config.toml
experts_per_token = 2
normalize_top_k = true
balance_bias = false
lr_router = 0.00119
optimizer = "adamw"
steps = 3100
dataset = "wikipedia_en"
Below are experts of layer 3 (counted from 0) of a mixture-of-experts language model. Rows are named router (the router's row for the expert), gate (a neuron's input weights, with its number), up (a neuron's input weights, with its number), down (a neuron's output weights, with its number) and show model dimensions 0-255. Each number is 50 + 15 x the weight over its row's rms, rounded and kept within 0 to 99.
Before each expert's rows: "comes after" lists some tokens at least twice as common just before its tokens as in all text; "comes before" lists some tokens at least twice as common just after its tokens as in all text. This comes from a sample of Wikipedia text that the model never trained on. Tokens count by the router's weight.

# expert 15
comes after: " ", ")", "%", " —", " It", " it"
comes before: " ", " a", " —", " an", " The", " not"
router:48 63 31 73 77 50 50 41 50 38 60 29 26 29 65 46 46 75 59 42 45 19 72 66 55 52 68 51 84 32 16 42 50 57 36 36 66 47 19 46 54 55 40 36 58 45 32 54 61 30 59 25 52 72 14 65 58 76 52 55 33 52 30 74 44 74 42 41 53 51 14 45 66 44 58 76 59 77 59 40 31 53 47 48 69 51 31 44 57 27 59 18 28 43 42 37 34 35 64 59 33 42 56 77 47 38 40 34 27 64 36 40 51 46 58 72 80 42 54 52 59 43 64 42 42 67 45 52 46 29 42 83 68 41 35 36 25 15 37 58 65 75 44 47 34 46 58 42 56 35 28 52 53 38 42 76 56 53 52 42 44 78 43 32 75 45 34 54 68 40 47 79 25 60 69 58 43 66 53 43 36 16 38 67 66 32 18 56 42 66 56 50 37 49 54 57 53 43 49 60 73 69 34 53 22 30 69 63 46 44 57 62 49 36 51 40 39 59 35 52 43 73 48 23 54 53 38 35 53 46 76 38 43 42 68 53 58 38 44 61 46 45 72 53 42 52 86 37 47 53 65 66 46 33 39 35
gate0:37 59 57 51 55 56 66 22 52 23 64 45 29 59 59 13 59 59 30 38 85 61 45 49 38 44 60 66 67 54 67 38 48 31 17 63 57 14 47 72 65 41 62 63 43 36 44 58 44 43 57 24 68 20 42 48 56 68 63 65 45 86 49 69 34 62 54 47 35 49 56 66 42 49 55 50 35 55 52 54 52 38 46 52 63 02 46 57 35 33 64 22 43 27 46 33 54 47 46 79 58 48 54 44 62 49 37 61 71 33 50 17 64 68 39 63 36 44 45 52 72 83 59 37 68 29 67 70 71 73 39 42 55 54 26 45 42 50 34 55 52 50 43 52 53 59 53 45 41 60 42 35 63 33 37 45 42 31 32 68 39 58 52 24 57 55 71 87 67 37 34 68 52 37 30 75 54 47 43 46 53 49 23 44 49 15 40 43 46 51 56 61 52 41 45 49 47 70 52 43 36 23 89 36 62 66 79 59 57 63 50 52 37 49 56 58 57 53 70 70 42 63 42 63 36 64 61 55 58 41 67 32 64 86 37 54 50 21 58 66 40 43 37 47 46 57 36 09 50 64 47 31 41 84 39 27
up0:64 58 58 48 46 47 62 99 35 73 64 49 72 33 51 36 56 30 40 58 25 51 38 56 64 61 51 82 53 75 49 41 63 55 68 43 52 71 26 52 69 49 55 64 53 32 46 66 56 47 70 82 31 62 47 36 45 48 37 61 53 47 41 49 74 60 40 64 49 42 45 38 66 64 32 46 32 52 52 67 57 48 68 35 51 57 40 49 54 71 43 41 75 58 57 60 63 45 46 38 77 79 42 53 52 47 66 43 40 57 70 77 46 34 53 83 48 64 58 17 63 33 55 55 46 42 50 42 39 26 25 42 39 70 73 64 44 75 56 64 41 58 67 52 73 32 31 87 48 66 46 54 54 45 54 40 57 52 69 48 46 31 54 48 60 28 51 37 29 39 65 51 40 80 60 59 57 44 53 35 43 85 82 43 54 69 13 73 50 55 54 41 46 58 43 28 41 35 42 44 48 88 28 34 57 25 35 34 60 40 49 63 25 60 47 68 32 49 67 52 64 47 78 61 75 54 26 42 54 48 54 53 43 30 58 50 67 77 55 48 57 45 47 69 84 21 62 79 38 41 38 70 89 57 47 63
down0:30 72 45 35 54 38 49 36 70 52 37 28 65 55 53 51 42 45 41 33 34 81 71 29 19 44 47 61 45 49 27 33 72 49 36 41 59 64 44 52 57 49 29 49 59 28 54 39 64 22 25 63 75 39 57 52 55 35 49 44 80 49 26 65 45 58 39 33 26 67 55 57 50 43 54 85 53 62 44 23 64 52 49 55 44 40 49 50 62 35 40 47 66 70 49 81 35 57 33 46 51 44 75 55 66 67 63 50 55 38 75 19 48 66 51 54 67 50 53 61 72 36 62 63 48 58 65 33 55 36 47 47 45 65 38 53 43 79 39 75 35 53 45 34 49 39 63 61 43 35 70 41 82 88 51 59 43 88 54 70 35 43 30 66 38 51 38 70 71 16 55 30 40 74 53 37 48 73 56 52 51 65 39 65 32 42 59 63 31 72 33 47 71 30 53 94 49 55 64 51 46 54 30 89 43 46 61 70 44 42 30 35 44 47 51 41 77 36 64 70 50 25 46 44 35 21 36 55 38 75 50 39 49 52 70 76 25 51 34 38 52 65 55 51 53 50 78 36 41 37 50 71 69 51 65 57
gate1:32 59 67 68 52 60 34 66 60 19 34 63 45 49 54 43 40 35 49 32 53 47 63 72 53 34 39 55 35 73 70 68 49 54 35 61 77 11 51 78 57 47 64 35 34 68 43 59 30 56 48 44 33 51 24 61 44 63 33 61 63 78 48 50 55 52 73 36 53 50 48 44 40 54 36 60 38 47 65 46 50 70 42 42 44 08 30 75 43 51 55 49 25 50 56 16 46 46 87 92 61 60 59 56 37 51 43 59 52 36 53 46 52 75 44 50 63 45 60 49 56 54 38 54 48 47 37 36 47 82 19 45 48 26 33 36 38 55 34 56 48 64 48 40 59 51 38 36 50 44 41 60 15 42 62 50 47 74 32 58 79 44 52 46 67 38 52 66 49 46 39 64 37 43 61 75 38 62 33 44 33 05 40 54 54 38 35 53 59 69 61 76 33 46 50 29 41 64 30 49 64 62 68 43 64 55 66 65 49 63 31 12 53 40 33 82 53 40 83 58 54 40 64 27 69 33 41 30 71 52 60 35 21 39 33 65 39 52 35 38 32 39 63 51 46 29 53 17 27 30 59 31 43 64 43 24
up1:72 77 52 60 82 67 54 58 62 60 47 49 60 57 72 53 55 41 42 44 42 53 58 67 43 20 55 50 64 41 34 22 46 51 41 69 38 46 64 65 32 39 49 51 49 68 48 52 62 72 60 62 45 33 55 34 34 38 35 61 43 49 53 50 67 46 53 44 68 47 49 71 32 49 74 51 50 60 59 64 67 45 51 33 40 41 39 49 52 50 63 61 57 53 55 43 03 65 26 34 60 45 39 43 41 61 83 38 23 47 58 72 64 56 50 37 65 54 55 55 52 31 82 64 46 22 35 20 57 41 35 60 42 86 50 59 39 45 32 57 51 54 36 38 54 50 67 55 78 57 47 47 49 56 56 71 47 64 39 57 93 62 28 88 64 54 46 25 40 35 70 45 56 60 64 74 61 99 51 45 57 54 35 57 54 58 49 17 26 65 46 64 67 76 44 67 69 46 40 42 66 69 55 44 53 40 46 67 43 57 24 27 78 43 44 25 58 53 31 54 42 27 25 27 47 55 48 43 29 30 38 48 29 22 43 43 31 38 42 43 52 34 79 32 60 56 41 39 38 63 44 73 16 40 45 79
down1:58 40 74 20 49 48 59 46 38 77 31 20 64 42 51 69 36 59 52 68 44 48 31 56 36 76 44 59 30 62 32 34 49 38 42 59 43 48 53 59 18 80 35 59 66 46 51 51 50 24 58 53 31 53 47 53 60 50 38 69 91 59 26 54 66 70 72 43 52 60 34 37 43 66 76 62 21 69 41 21 46 43 70 66 33 72 59 21 36 70 61 60 69 60 47 60 79 40 49 52 60 54 41 76 71 53 53 33 48 41 70 41 67 41 43 53 40 45 49 71 27 47 30 51 46 48 69 17 37 28 63 61 55 35 46 61 67 68 43 52 32 31 42 73 53 31 43 32 42 34 50 01 52 53 77 56 54 32 61 33 16 35 39 25 43 40 45 54 57 44 50 68 52 57 42 45 29 67 49 48 60 62 44 38 51 46 56 62 82 42 42 49 45 76 41 48 69 29 45 38 33 33 64 42 39 53 45 53 58 44 66 76 35 70 74 48 44 70 41 64 34 48 13 50 43 61 42 48 47 30 38 80 54 36 67 21 65 53 53 28 38 33 42 62 45 57 60 22 45 37 40 23 56 60 52 56
gate2:52 62 50 57 49 54 32 74 33 44 47 43 42 45 56 27 56 47 50 69 55 52 72 32 66 22 50 53 63 58 59 31 55 55 57 42 45 70 52 48 79 47 40 56 57 51 40 40 41 60 34 51 42 43 41 51 17 30 45 56 69 74 44 51 29 25 36 49 57 40 40 74 48 71 67 37 56 42 53 53 28 60 67 60 37 30 53 52 62 42 48 80 70 48 31 32 43 33 36 45 36 65 52 44 60 41 44 60 49 24 53 24 55 50 27 37 72 67 69 79 68 19 37 48 72 19 60 37 61 38 56 48 55 40 49 56 32 54 60 71 63 51 48 57 15 34 30 63 56 25 43 49 57 47 55 54 50 59 73 33 70 40 33 55 56 71 67 52 36 48 64 64 74 84 62 47 71 50 70 93 69 61 68 43 43 69 39 39 73 52 38 16 46 75 69 32 48 39 00 30 53 28 38 71 55 47 72 38 43 52 37 44 56 71 45 27 60 50 63 65 60 25 38 32 44 44 17 63 58 53 60 62 45 37 47 44 37 43 20 56 30 34 33 20 39 69 45 38 65 34 69 34 50 72 53 58
up2:60 46 65 44 40 48 57 41 36 59 39 51 39 61 50 58 55 37 32 27 59 41 68 38 70 45 48 50 47 54 40 65 53 57 69 59 61 32 36 60 58 62 78 48 65 51 58 23 33 64 52 42 50 74 69 35 72 51 58 44 52 24 69 52 29 47 44 53 29 67 44 35 65 67 73 52 26 59 42 38 58 62 63 36 66 80 55 61 57 56 56 27 87 53 74 70 59 84 47 63 67 49 30 40 59 40 53 71 53 50 55 44 41 37 48 28 59 39 44 53 65 58 41 86 52 56 45 78 44 31 70 39 57 51 57 44 74 51 63 55 25 39 60 53 50 67 62 16 52 60 45 30 12 19 39 48 45 76 63 31 28 28 49 30 42 34 22 60 64 56 62 20 44 52 44 39 46 64 50 37 43 55 62 47 36 31 52 52 61 37 39 76 45 32 37 72 55 58 59 41 19 36 19 25 44 40 40 46 55 46 88 74 67 28 60 60 05 50 11 52 40 23 55 69 36 72 37 28 49 58 54 42 35 49 56 49 86 56 79 20 58 57 52 60 61 46 60 40 40 45 43 50 55 32 47 52
down2:53 47 39 57 56 61 55 90 50 51 72 43 51 42 67 78 51 39 77 63 48 35 50 37 66 69 74 22 36 41 46 64 72 78 37 50 63 53 36 33 62 33 12 47 21 55 19 40 25 63 61 66 84 39 53 38 16 28 64 48 75 41 49 25 22 65 57 49 67 64 50 21 28 49 49 55 28 44 62 44 39 58 42 47 18 63 57 49 55 52 65 57 45 50 75 12 50 60 69 37 37 47 50 50 80 62 30 62 24 24 61 31 62 66 33 58 51 21 45 61 53 58 62 60 73 60 58 43 86 71 69 62 62 48 40 66 32 26 50 62 55 52 55 34 45 53 48 48 66 57 49 57 58 63 46 58 41 28 48 63 59 41 49 64 64 33 41 72 49 49 78 41 26 45 74 31 52 69 50 74 49 58 40 39 74 49 60 65 53 43 82 39 60 55 52 50 20 72 50 44 63 42 63 71 41 49 53 53 57 50 43 40 70 31 88 38 66 52 47 43 52 09 60 47 57 44 57 81 79 57 47 49 52 36 46 25 47 54 46 28 43 41 63 57 44 49 49 58 50 44 54 34 39 56 53 45
gate3:43 55 57 37 45 31 46 39 53 41 35 67 58 39 60 53 70 59 59 13 91 54 66 46 42 77 74 45 42 57 66 47 46 51 39 48 46 45 38 34 54 61 65 64 40 19 52 42 34 50 62 40 53 55 48 65 62 43 27 60 41 89 37 41 63 57 69 19 32 35 58 53 46 42 67 39 39 63 69 68 30 43 39 27 75 45 09 62 50 52 48 57 54 58 61 60 43 31 38 50 37 37 52 29 36 29 65 31 66 29 27 66 52 51 47 37 58 64 42 64 58 23 03 57 53 60 42 34 21 61 57 31 63 47 48 13 47 27 29 59 52 44 43 30 40 27 51 15 65 16 45 69 54 74 51 45 48 47 19 32 30 65 44 39 48 67 51 50 44 43 39 33 35 58 70 57 39 51 54 61 57 51 27 71 64 44 51 51 65 63 68 48 49 62 57 48 69 37 76 36 51 47 50 58 56 85 59 61 46 62 28 59 51 70 58 47 12 42 47 54 31 68 19 49 56 65 52 55 38 45 39 73 35 63 34 58 67 78 53 69 49 38 49 60 29 52 53 36 42 51 69 76 57 20 29 46
up3:57 63 56 27 65 48 32 10 66 36 41 63 43 22 38 37 49 64 60 43 99 28 62 46 65 77 54 52 74 46 67 69 54 53 73 62 46 67 39 53 51 36 54 58 48 55 74 45 45 76 66 46 36 51 41 66 40 50 30 26 37 53 41 78 71 46 58 40 55 56 55 66 59 48 62 61 45 62 56 36 46 48 55 48 61 67 35 55 50 37 62 76 36 25 61 55 60 23 26 62 23 25 49 47 39 47 71 32 69 39 26 74 55 55 58 48 78 81 39 54 48 36 37 77 61 43 50 16 44 49 56 51 65 28 59 30 47 47 51 68 53 64 61 51 54 39 61 57 44 37 41 47 48 38 32 59 61 45 42 45 52 50 55 26 65 67 61 38 53 46 52 26 55 40 66 59 49 68 43 51 48 63 23 61 29 56 46 48 48 52 57 35 40 61 30 43 57 24 40 24 68 69 37 28 67 86 54 30 34 54 35 83 62 55 60 43 18 10 49 44 52 73 24 46 65 70 23 65 43 41 38 51 42 59 22 75 46 54 42 51 58 39 40 49 55 73 63 29 47 41 67 87 39 29 46 35
down3:56 55 46 65 65 39 35 43 47 39 43 27 52 74 62 62 44 46 99 48 59 51 46 34 47 48 54 40 62 28 26 22 40 36 55 70 81 44 43 76 53 46 51 54 32 81 50 34 37 47 40 60 52 36 47 33 33 45 56 51 64 59 50 50 34 62 37 54 66 35 70 51 40 67 32 52 43 53 77 46 54 48 50 49 41 66 74 85 55 51 58 58 41 41 37 71 66 88 45 60 52 34 43 65 29 38 48 45 48 67 67 42 50 47 52 65 51 44 46 40 30 55 40 25 52 35 47 42 55 63 44 75 29 59 49 40 71 39 33 47 34 64 68 24 68 36 55 51 59 58 39 55 48 45 54 70 60 69 57 39 52 25 26 72 34 71 60 40 47 29 57 57 92 62 25 74 29 41 41 50 57 46 43 36 46 59 42 43 28 54 37 31 35 31 20 61 28 40 70 92 62 63 35 59 50 58 30 42 61 67 50 29 47 54 40 51 58 99 68 42 49 61 49 22 38 30 59 24 41 36 59 40 40 25 52 10 58 24 46 67 39 66 61 61 49 76 36 44 29 57 64 31 53 37 68 37
gate4:61 48 51 74 46 77 66 38 28 45 62 24 46 30 53 27 61 42 18 21 57 50 54 32 64 35 62 54 49 55 18 46 38 47 58 66 68 09 36 45 29 55 70 57 39 51 24 47 54 48 51 36 58 33 50 64 64 57 46 54 49 56 72 49 41 40 41 23 13 67 29 43 57 63 47 48 17 43 69 64 37 57 46 36 85 66 46 80 61 39 45 51 41 46 56 58 37 18 48 74 25 36 53 33 45 49 42 67 34 48 38 48 54 51 62 56 77 34 61 85 50 54 64 58 65 27 54 51 53 59 53 54 64 36 40 40 49 46 36 53 67 46 37 48 57 32 55 53 44 38 41 43 48 41 55 50 47 48 49 76 58 49 57 44 46 36 58 89 47 23 45 58 70 36 41 39 35 26 47 66 36 43 37 35 84 19 34 32 41 67 59 74 62 70 72 36 61 84 39 87 68 82 54 57 49 58 66 69 60 50 49 48 58 51 75 60 51 52 95 47 64 69 53 39 38 59 67 48 53 61 46 26 54 29 59 63 45 53 36 37 41 58 50 64 81 57 64 28 51 48 55 45 24 21 33 47
up4:51 48 56 40 69 72 60 45 61 58 63 38 60 33 52 46 31 63 32 42 48 54 54 38 50 38 73 60 63 56 39 37 28 57 29 96 25 24 48 52 44 21 54 55 40 61 45 58 58 44 47 78 25 40 68 69 60 39 35 71 68 39 49 53 47 35 56 59 56 73 55 33 47 70 30 58 42 52 44 52 62 45 59 44 33 87 50 69 54 52 41 46 41 57 09 60 58 50 10 62 75 41 52 45 24 61 60 63 51 23 68 32 42 43 43 63 71 27 54 86 47 58 82 71 35 29 38 25 45 38 36 47 64 77 51 54 62 51 53 48 56 34 50 32 54 51 72 26 62 45 38 45 66 43 54 56 66 40 43 70 62 51 53 48 33 43 55 78 39 40 51 63 65 71 43 41 52 43 48 56 51 46 71 36 64 39 40 40 31 52 53 47 47 58 43 17 59 63 67 54 46 34 35 62 48 19 61 68 60 44 51 39 83 64 58 67 32 42 69 96 61 57 59 62 69 39 58 59 65 31 34 32 49 50 74 70 32 41 57 47 50 40 57 91 62 39 44 40 48 84 24 43 47 14 62 66
down4:52 28 72 54 63 45 32 74 50 41 36 63 20 81 54 74 30 51 67 54 53 45 66 45 38 39 40 57 59 51 73 79 52 65 64 40 40 40 32 53 57 46 61 63 56 64 64 52 45 41 55 67 46 84 69 66 45 62 32 45 51 34 66 68 35 75 52 52 59 49 40 46 63 81 67 50 39 52 22 57 77 65 24 60 35 57 61 28 67 49 48 58 55 48 32 17 91 77 48 51 37 63 61 45 39 48 59 35 45 63 38 38 47 51 62 51 60 83 71 44 55 59 44 82 64 47 53 51 53 50 54 36 40 56 34 32 54 69 51 49 59 43 32 68 65 76 60 35 26 46 48 39 52 50 53 62 76 34 59 35 78 63 70 41 20 54 42 21 62 50 61 69 29 67 69 64 32 64 55 67 17 57 68 51 43 57 39 47 97 45 47 52 36 61 45 29 43 33 43 44 74 62 81 55 86 55 33 43 62 40 35 47 45 35 27 62 64 53 20 52 48 47 32 65 39 51 52 50 47 26 29 36 38 69 48 49 42 46 40 38 47 31 55 64 24 39 62 34 76 59 17 71 48 43 48 48
gate5:41 36 47 54 61 47 76 51 56 31 23 46 56 49 65 39 46 49 52 39 40 38 69 58 46 27 42 51 49 48 61 59 37 55 45 30 41 68 39 19 54 55 93 69 50 26 47 55 60 80 26 41 82 65 69 45 47 54 24 29 60 70 21 53 85 44 54 53 30 54 42 49 41 32 42 52 57 73 42 69 54 43 47 26 45 17 42 59 43 67 61 58 22 38 63 41 38 55 28 80 42 74 70 66 35 25 43 59 38 46 40 55 57 55 38 49 58 67 06 49 60 52 19 42 64 53 34 51 83 34 53 57 71 44 39 40 35 47 34 82 75 60 58 61 50 45 53 36 38 61 69 77 56 58 56 49 55 58 35 62 56 41 41 49 45 35 54 85 66 43 38 41 30 46 53 37 49 42 59 49 38 77 36 56 46 60 27 64 43 46 24 44 30 58 49 49 59 82 46 35 48 57 52 45 28 72 58 60 54 27 39 66 29 45 84 42 59 45 47 36 31 47 18 68 69 69 58 48 61 46 52 59 43 31 45 38 54 61 49 28 48 44 22 56 31 53 79 13 53 38 68 42 33 22 59 51
up5:49 65 48 49 61 31 76 48 54 37 38 55 50 42 42 43 75 35 47 73 65 27 35 59 48 69 27 24 35 62 48 61 43 31 66 36 70 61 40 66 56 18 20 44 54 29 48 39 52 40 61 62 42 37 09 67 58 56 59 52 61 73 64 70 69 69 00 43 65 58 38 41 52 41 50 45 35 41 55 12 30 38 38 71 58 20 54 35 48 44 54 34 63 43 61 63 54 40 62 41 47 31 58 24 58 26 38 38 61 67 46 26 43 49 39 29 23 42 46 15 47 63 58 45 38 53 40 67 55 66 31 45 49 56 49 47 61 74 48 52 53 59 43 60 57 51 44 52 47 41 36 37 49 44 64 79 59 38 48 56 47 55 75 57 82 50 55 46 58 74 56 68 58 56 34 93 42 56 31 33 42 85 51 06 57 40 37 15 57 64 51 54 59 52 53 66 35 70 40 66 40 40 53 44 51 46 42 68 55 63 55 53 22 44 72 44 37 54 54 54 66 55 55 43 12 56 46 44 46 53 64 34 90 74 42 59 39 48 56 43 40 54 74 77 64 78 52 43 26 34 54 47 47 63 52 38
down5:48 57 40 60 66 88 68 46 31 67 90 43 65 52 42 47 48 41 74 62 30 60 62 48 59 53 45 45 59 30 58 56 53 52 34 42 49 50 44 51 15 48 56 53 47 58 36 76 37 53 46 39 54 33 38 55 57 52 19 59 20 58 55 38 60 41 48 45 37 58 73 46 52 41 65 24 42 48 22 56 37 53 61 43 20 34 80 35 60 47 42 55 51 42 80 28 61 47 37 55 49 46 80 56 74 41 30 48 45 74 55 48 47 55 43 52 72 36 49 67 41 52 62 41 38 59 62 87 76 60 61 58 70 53 50 16 23 20 73 59 69 31 61 33 23 81 56 54 53 15 93 56 55 52 83 44 46 53 51 39 26 52 58 27 49 41 68 53 52 42 32 58 57 58 53 20 50 50 79 39 34 44 66 65 44 23 35 76 79 54 28 64 45 29 59 29 50 74 52 47 56 50 51 53 61 32 52 39 64 47 21 61 28 57 57 38 44 37 53 61 47 66 20 33 50 51 41 46 40 52 30 31 63 46 25 72 56 39 69 43 83 57 70 24 34 52 34 39 42 52 46 51 49 57 53 42
gate6:26 47 39 64 60 49 52 30 63 59 38 56 04 57 89 55 62 52 43 24 47 39 48 67 68 45 46 00 30 32 26 54 53 44 85 76 66 32 57 33 38 57 43 67 49 28 68 52 54 56 54 67 61 31 44 61 63 33 35 33 34 37 56 54 64 45 57 62 47 43 56 65 59 31 43 48 72 25 68 18 38 55 43 58 49 47 44 55 17 54 40 58 29 67 54 74 47 26 52 48 51 23 37 43 00 60 28 61 43 55 50 35 73 50 42 52 51 56 44 48 49 59 41 55 60 33 40 41 59 49 40 11 69 54 48 65 37 73 61 35 46 57 52 45 59 58 47 53 15 46 63 48 71 61 75 23 58 51 37 72 56 62 59 68 61 21 59 68 60 35 45 58 63 49 20 44 45 52 22 47 17 40 35 60 54 65 52 61 46 79 60 57 55 57 44 49 44 55 61 90 55 45 56 50 68 55 52 58 42 62 43 62 28 30 73 48 48 51 67 54 40 50 47 56 61 56 54 56 38 39 47 35 99 42 61 55 36 37 32 36 45 80 53 51 52 57 54 48 38 57 61 45 63 69 58 57
up6:49 46 26 48 53 55 39 57 70 32 53 21 49 26 45 62 38 57 53 58 68 34 35 53 57 46 34 52 42 50 34 62 44 39 70 63 40 50 54 38 30 69 26 52 35 55 39 34 55 57 52 35 74 60 39 73 74 36 39 34 06 57 42 54 38 48 53 37 62 57 45 40 28 53 68 48 54 57 52 48 60 37 08 33 76 85 53 70 12 32 45 52 51 47 42 48 38 18 35 54 44 41 19 33 29 72 68 30 48 55 54 37 43 52 49 32 37 80 39 40 47 52 64 59 48 75 49 35 41 21 63 37 70 28 66 51 48 39 60 41 51 46 76 41 65 42 57 51 58 54 69 46 48 58 50 44 64 28 57 89 54 70 43 43 53 55 54 21 56 54 80 39 63 28 51 48 39 49 43 28 41 54 59 56 88 54 66 22 42 70 65 48 62 19 55 49 51 99 42 77 75 57 59 40 55 49 51 64 41 80 45 62 49 55 62 37 55 27 73 62 39 61 39 39 60 25 53 45 59 70 60 52 65 45 59 38 27 43 77 36 63 72 49 28 61 42 60 58 45 67 61 53 81 53 65 47
down6:70 38 57 48 55 53 68 65 77 53 73 29 72 40 57 22 30 48 60 66 41 53 69 44 55 49 25 73 66 44 32 32 74 58 14 41 62 88 25 74 69 72 41 38 43 65 24 47 48 56 25 56 53 56 63 50 47 49 49 55 50 50 58 77 67 62 87 32 43 67 56 26 40 46 74 66 56 43 61 84 56 66 55 50 18 68 53 39 64 55 47 46 45 71 55 36 47 89 51 52 19 72 60 40 60 65 67 62 49 47 58 60 56 71 31 23 64 39 64 36 54 38 58 59 49 54 71 62 65 61 66 68 52 38 45 57 52 84 47 58 46 72 42 65 47 33 28 62 68 29 72 68 63 39 43 57 60 63 82 59 56 45 40 36 36 51 39 34 16 58 42 82 27 47 68 55 38 17 45 51 42 52 82 58 37 55 52 53 55 47 52 57 55 56 30 42 71 52 61 53 52 19 34 64 52 50 63 39 46 68 57 40 73 60 50 32 70 43 51 50 45 54 55 49 56 68 46 70 35 59 36 65 29 33 49 23 40 26 55 49 45 38 15 52 35 56 34 28 68 40 46 60 42 51 59 50
gate7:37 67 66 69 75 32 66 52 53 51 35 56 42 68 49 43 64 33 62 82 69 63 34 44 33 71 42 61 47 59 56 51 83 35 57 43 44 54 48 43 51 47 32 66 64 53 54 28 53 48 40 59 38 43 35 51 57 19 21 36 43 49 53 52 51 23 53 58 47 26 40 99 60 58 44 44 39 69 79 61 31 49 55 76 31 57 45 60 24 52 69 48 34 41 66 56 70 45 38 47 51 42 42 51 42 44 74 41 32 52 62 47 73 45 41 51 59 29 52 20 41 58 53 61 58 57 47 34 42 55 30 50 48 57 39 65 31 53 68 62 79 38 55 52 73 45 55 40 49 48 53 48 35 52 61 48 62 46 54 72 51 54 42 64 69 58 51 71 65 49 09 37 80 54 21 70 52 47 33 25 39 48 40 13 94 56 45 44 44 67 50 62 51 71 54 35 29 31 04 71 54 45 43 63 86 34 69 68 56 22 49 64 35 78 48 34 58 46 85 65 50 50 35 62 39 54 42 36 36 37 41 48 62 43 85 44 61 52 76 63 35 29 51 20 66 50 46 32 71 52 72 56 41 55 45 48
up7:70 36 31 43 60 50 60 19 44 51 38 58 61 49 59 52 50 08 32 29 66 48 68 24 60 30 84 23 53 25 45 49 37 55 50 38 32 62 44 52 45 62 54 54 66 40 53 41 47 51 43 58 53 39 62 44 49 22 40 38 49 45 35 55 29 58 52 55 40 56 62 40 56 54 61 66 61 40 56 47 40 66 61 78 61 49 88 71 59 68 51 67 54 57 25 84 27 45 22 83 44 55 50 39 45 43 41 34 54 39 33 53 37 37 29 40 62 52 55 70 47 38 31 42 71 65 76 08 70 38 44 52 52 88 52 37 41 73 46 51 39 48 30 49 37 46 31 51 60 55 57 69 45 30 41 31 37 55 58 58 59 37 38 65 44 56 27 59 32 33 60 37 35 44 47 06 42 34 28 59 59 58 41 56 53 68 43 65 58 44 32 34 21 55 47 39 52 55 34 20 43 60 39 81 33 63 44 37 41 70 58 50 46 46 45 73 22 69 55 53 42 48 49 65 31 83 51 48 48 38 44 61 29 47 47 51 65 84 46 55 74 60 66 58 60 40 47 49 36 81 85 37 68 30 77 81
down7:52 58 35 46 58 39 29 52 52 42 60 61 83 67 28 50 78 36 29 38 34 43 51 34 64 58 69 52 54 62 70 45 75 64 45 47 48 41 57 38 70 56 53 44 39 57 58 48 49 68 51 27 43 51 41 63 48 59 57 55 64 29 42 54 35 69 34 51 18 64 76 58 61 40 54 62 41 44 42 57 77 52 63 68 57 28 55 64 50 60 56 58 53 45 75 79 56 74 25 51 53 63 58 89 36 48 61 54 56 80 62 55 14 14 66 64 62 60 42 58 22 30 53 29 66 77 48 29 39 42 25 58 36 57 52 55 62 57 27 64 85 56 29 44 64 32 56 47 64 48 47 81 40 75 07 65 38 22 39 35 70 46 57 32 47 64 41 52 64 59 75 60 71 42 28 20 46 48 60 35 56 23 17 55 56 52 37 47 47 57 53 76 00 73 62 64 34 65 38 55 69 55 48 57 48 66 53 38 56 66 47 52 61 50 40 66 36 73 56 62 57 55 69 44 57 74 57 43 58 43 54 38 41 43 60 46 50 42 62 69 36 57 40 44 18 33 48 44 43 30 73 63 65 39 37 34
gate8:40 38 72 35 25 49 77 49 05 66 40 72 60 42 58 43 42 29 32 29 25 44 85 49 50 46 58 80 58 39 53 71 43 42 30 58 61 65 21 45 72 42 63 54 44 61 59 51 41 37 42 53 60 37 43 68 61 93 57 54 65 64 34 66 71 62 40 46 52 34 44 54 40 44 62 48 48 41 51 62 54 36 71 50 78 64 29 59 26 65 38 63 29 49 40 59 51 45 61 57 47 27 67 59 61 59 41 50 56 52 54 44 67 49 53 28 54 53 54 31 56 32 48 31 39 51 47 75 52 60 50 44 59 44 42 53 53 51 54 53 66 30 55 57 45 40 31 28 44 47 46 33 76 57 60 38 49 48 42 61 62 52 78 47 37 15 65 52 99 47 61 42 51 35 54 46 42 63 61 04 50 40 68 83 45 45 31 62 49 32 30 67 40 69 71 56 43 62 34 62 49 45 42 35 43 74 62 89 29 52 44 86 65 44 61 70 54 56 37 30 35 70 76 72 52 56 31 23 42 88 54 37 67 36 35 57 26 53 59 52 65 35 51 32 58 32 56 43 60 42 39 40 39 54 35 30
up8:52 51 44 53 57 77 29 51 44 33 47 43 52 50 73 44 50 28 53 48 21 69 45 33 57 65 48 56 65 78 58 46 47 56 48 53 70 61 58 15 32 28 44 69 38 47 47 33 38 69 68 44 46 35 51 59 64 61 37 36 94 39 51 58 60 22 66 51 44 68 54 45 37 27 39 29 57 32 45 59 57 52 85 72 56 63 51 53 54 47 46 59 37 69 21 68 54 44 69 58 72 17 61 45 42 37 34 71 52 54 85 37 71 41 66 23 35 41 73 29 48 56 76 20 33 30 55 71 39 29 60 45 68 26 57 16 44 44 62 38 45 48 26 40 43 51 13 46 50 58 68 54 47 63 40 36 59 41 38 50 34 58 69 55 34 58 40 58 67 43 23 45 45 40 77 35 53 82 74 26 72 10 63 76 40 29 24 49 53 35 41 45 51 41 86 59 59 58 37 53 41 68 36 65 41 50 57 58 60 55 48 42 65 36 65 56 48 47 55 49 49 39 77 41 49 63 57 39 67 50 58 28 46 62 50 57 57 69 75 76 59 62 53 37 40 60 94 57 46 57 48 46 48 35 69 46
down8:41 42 69 59 83 58 45 53 55 07 56 39 50 52 52 49 24 61 45 55 44 50 72 57 37 45 38 38 64 73 40 52 90 88 48 76 35 50 84 70 64 54 60 52 47 58 45 61 44 47 41 75 40 90 62 62 50 55 54 31 49 51 37 52 42 55 60 46 28 44 07 62 58 60 39 49 56 58 27 45 54 58 29 40 68 38 41 41 56 56 45 52 40 39 75 54 23 65 38 99 09 81 51 57 88 46 72 47 59 58 32 41 54 36 68 43 79 55 57 42 35 48 39 48 29 49 34 37 60 46 55 47 10 44 71 63 45 50 44 34 46 63 43 76 46 57 50 39 37 78 54 40 48 41 38 61 63 32 45 69 51 59 60 32 60 57 19 42 44 32 46 72 34 92 64 15 40 53 40 62 48 56 55 53 36 61 34 58 66 50 50 30 63 50 35 35 71 53 65 32 36 48 62 67 74 60 53 54 36 58 48 52 54 55 51 48 45 48 28 70 48 61 46 54 36 20 68 35 54 50 64 36 22 54 45 57 58 77 53 45 32 58 51 46 51 61 61 64 57 54 54 51 58 69 69 61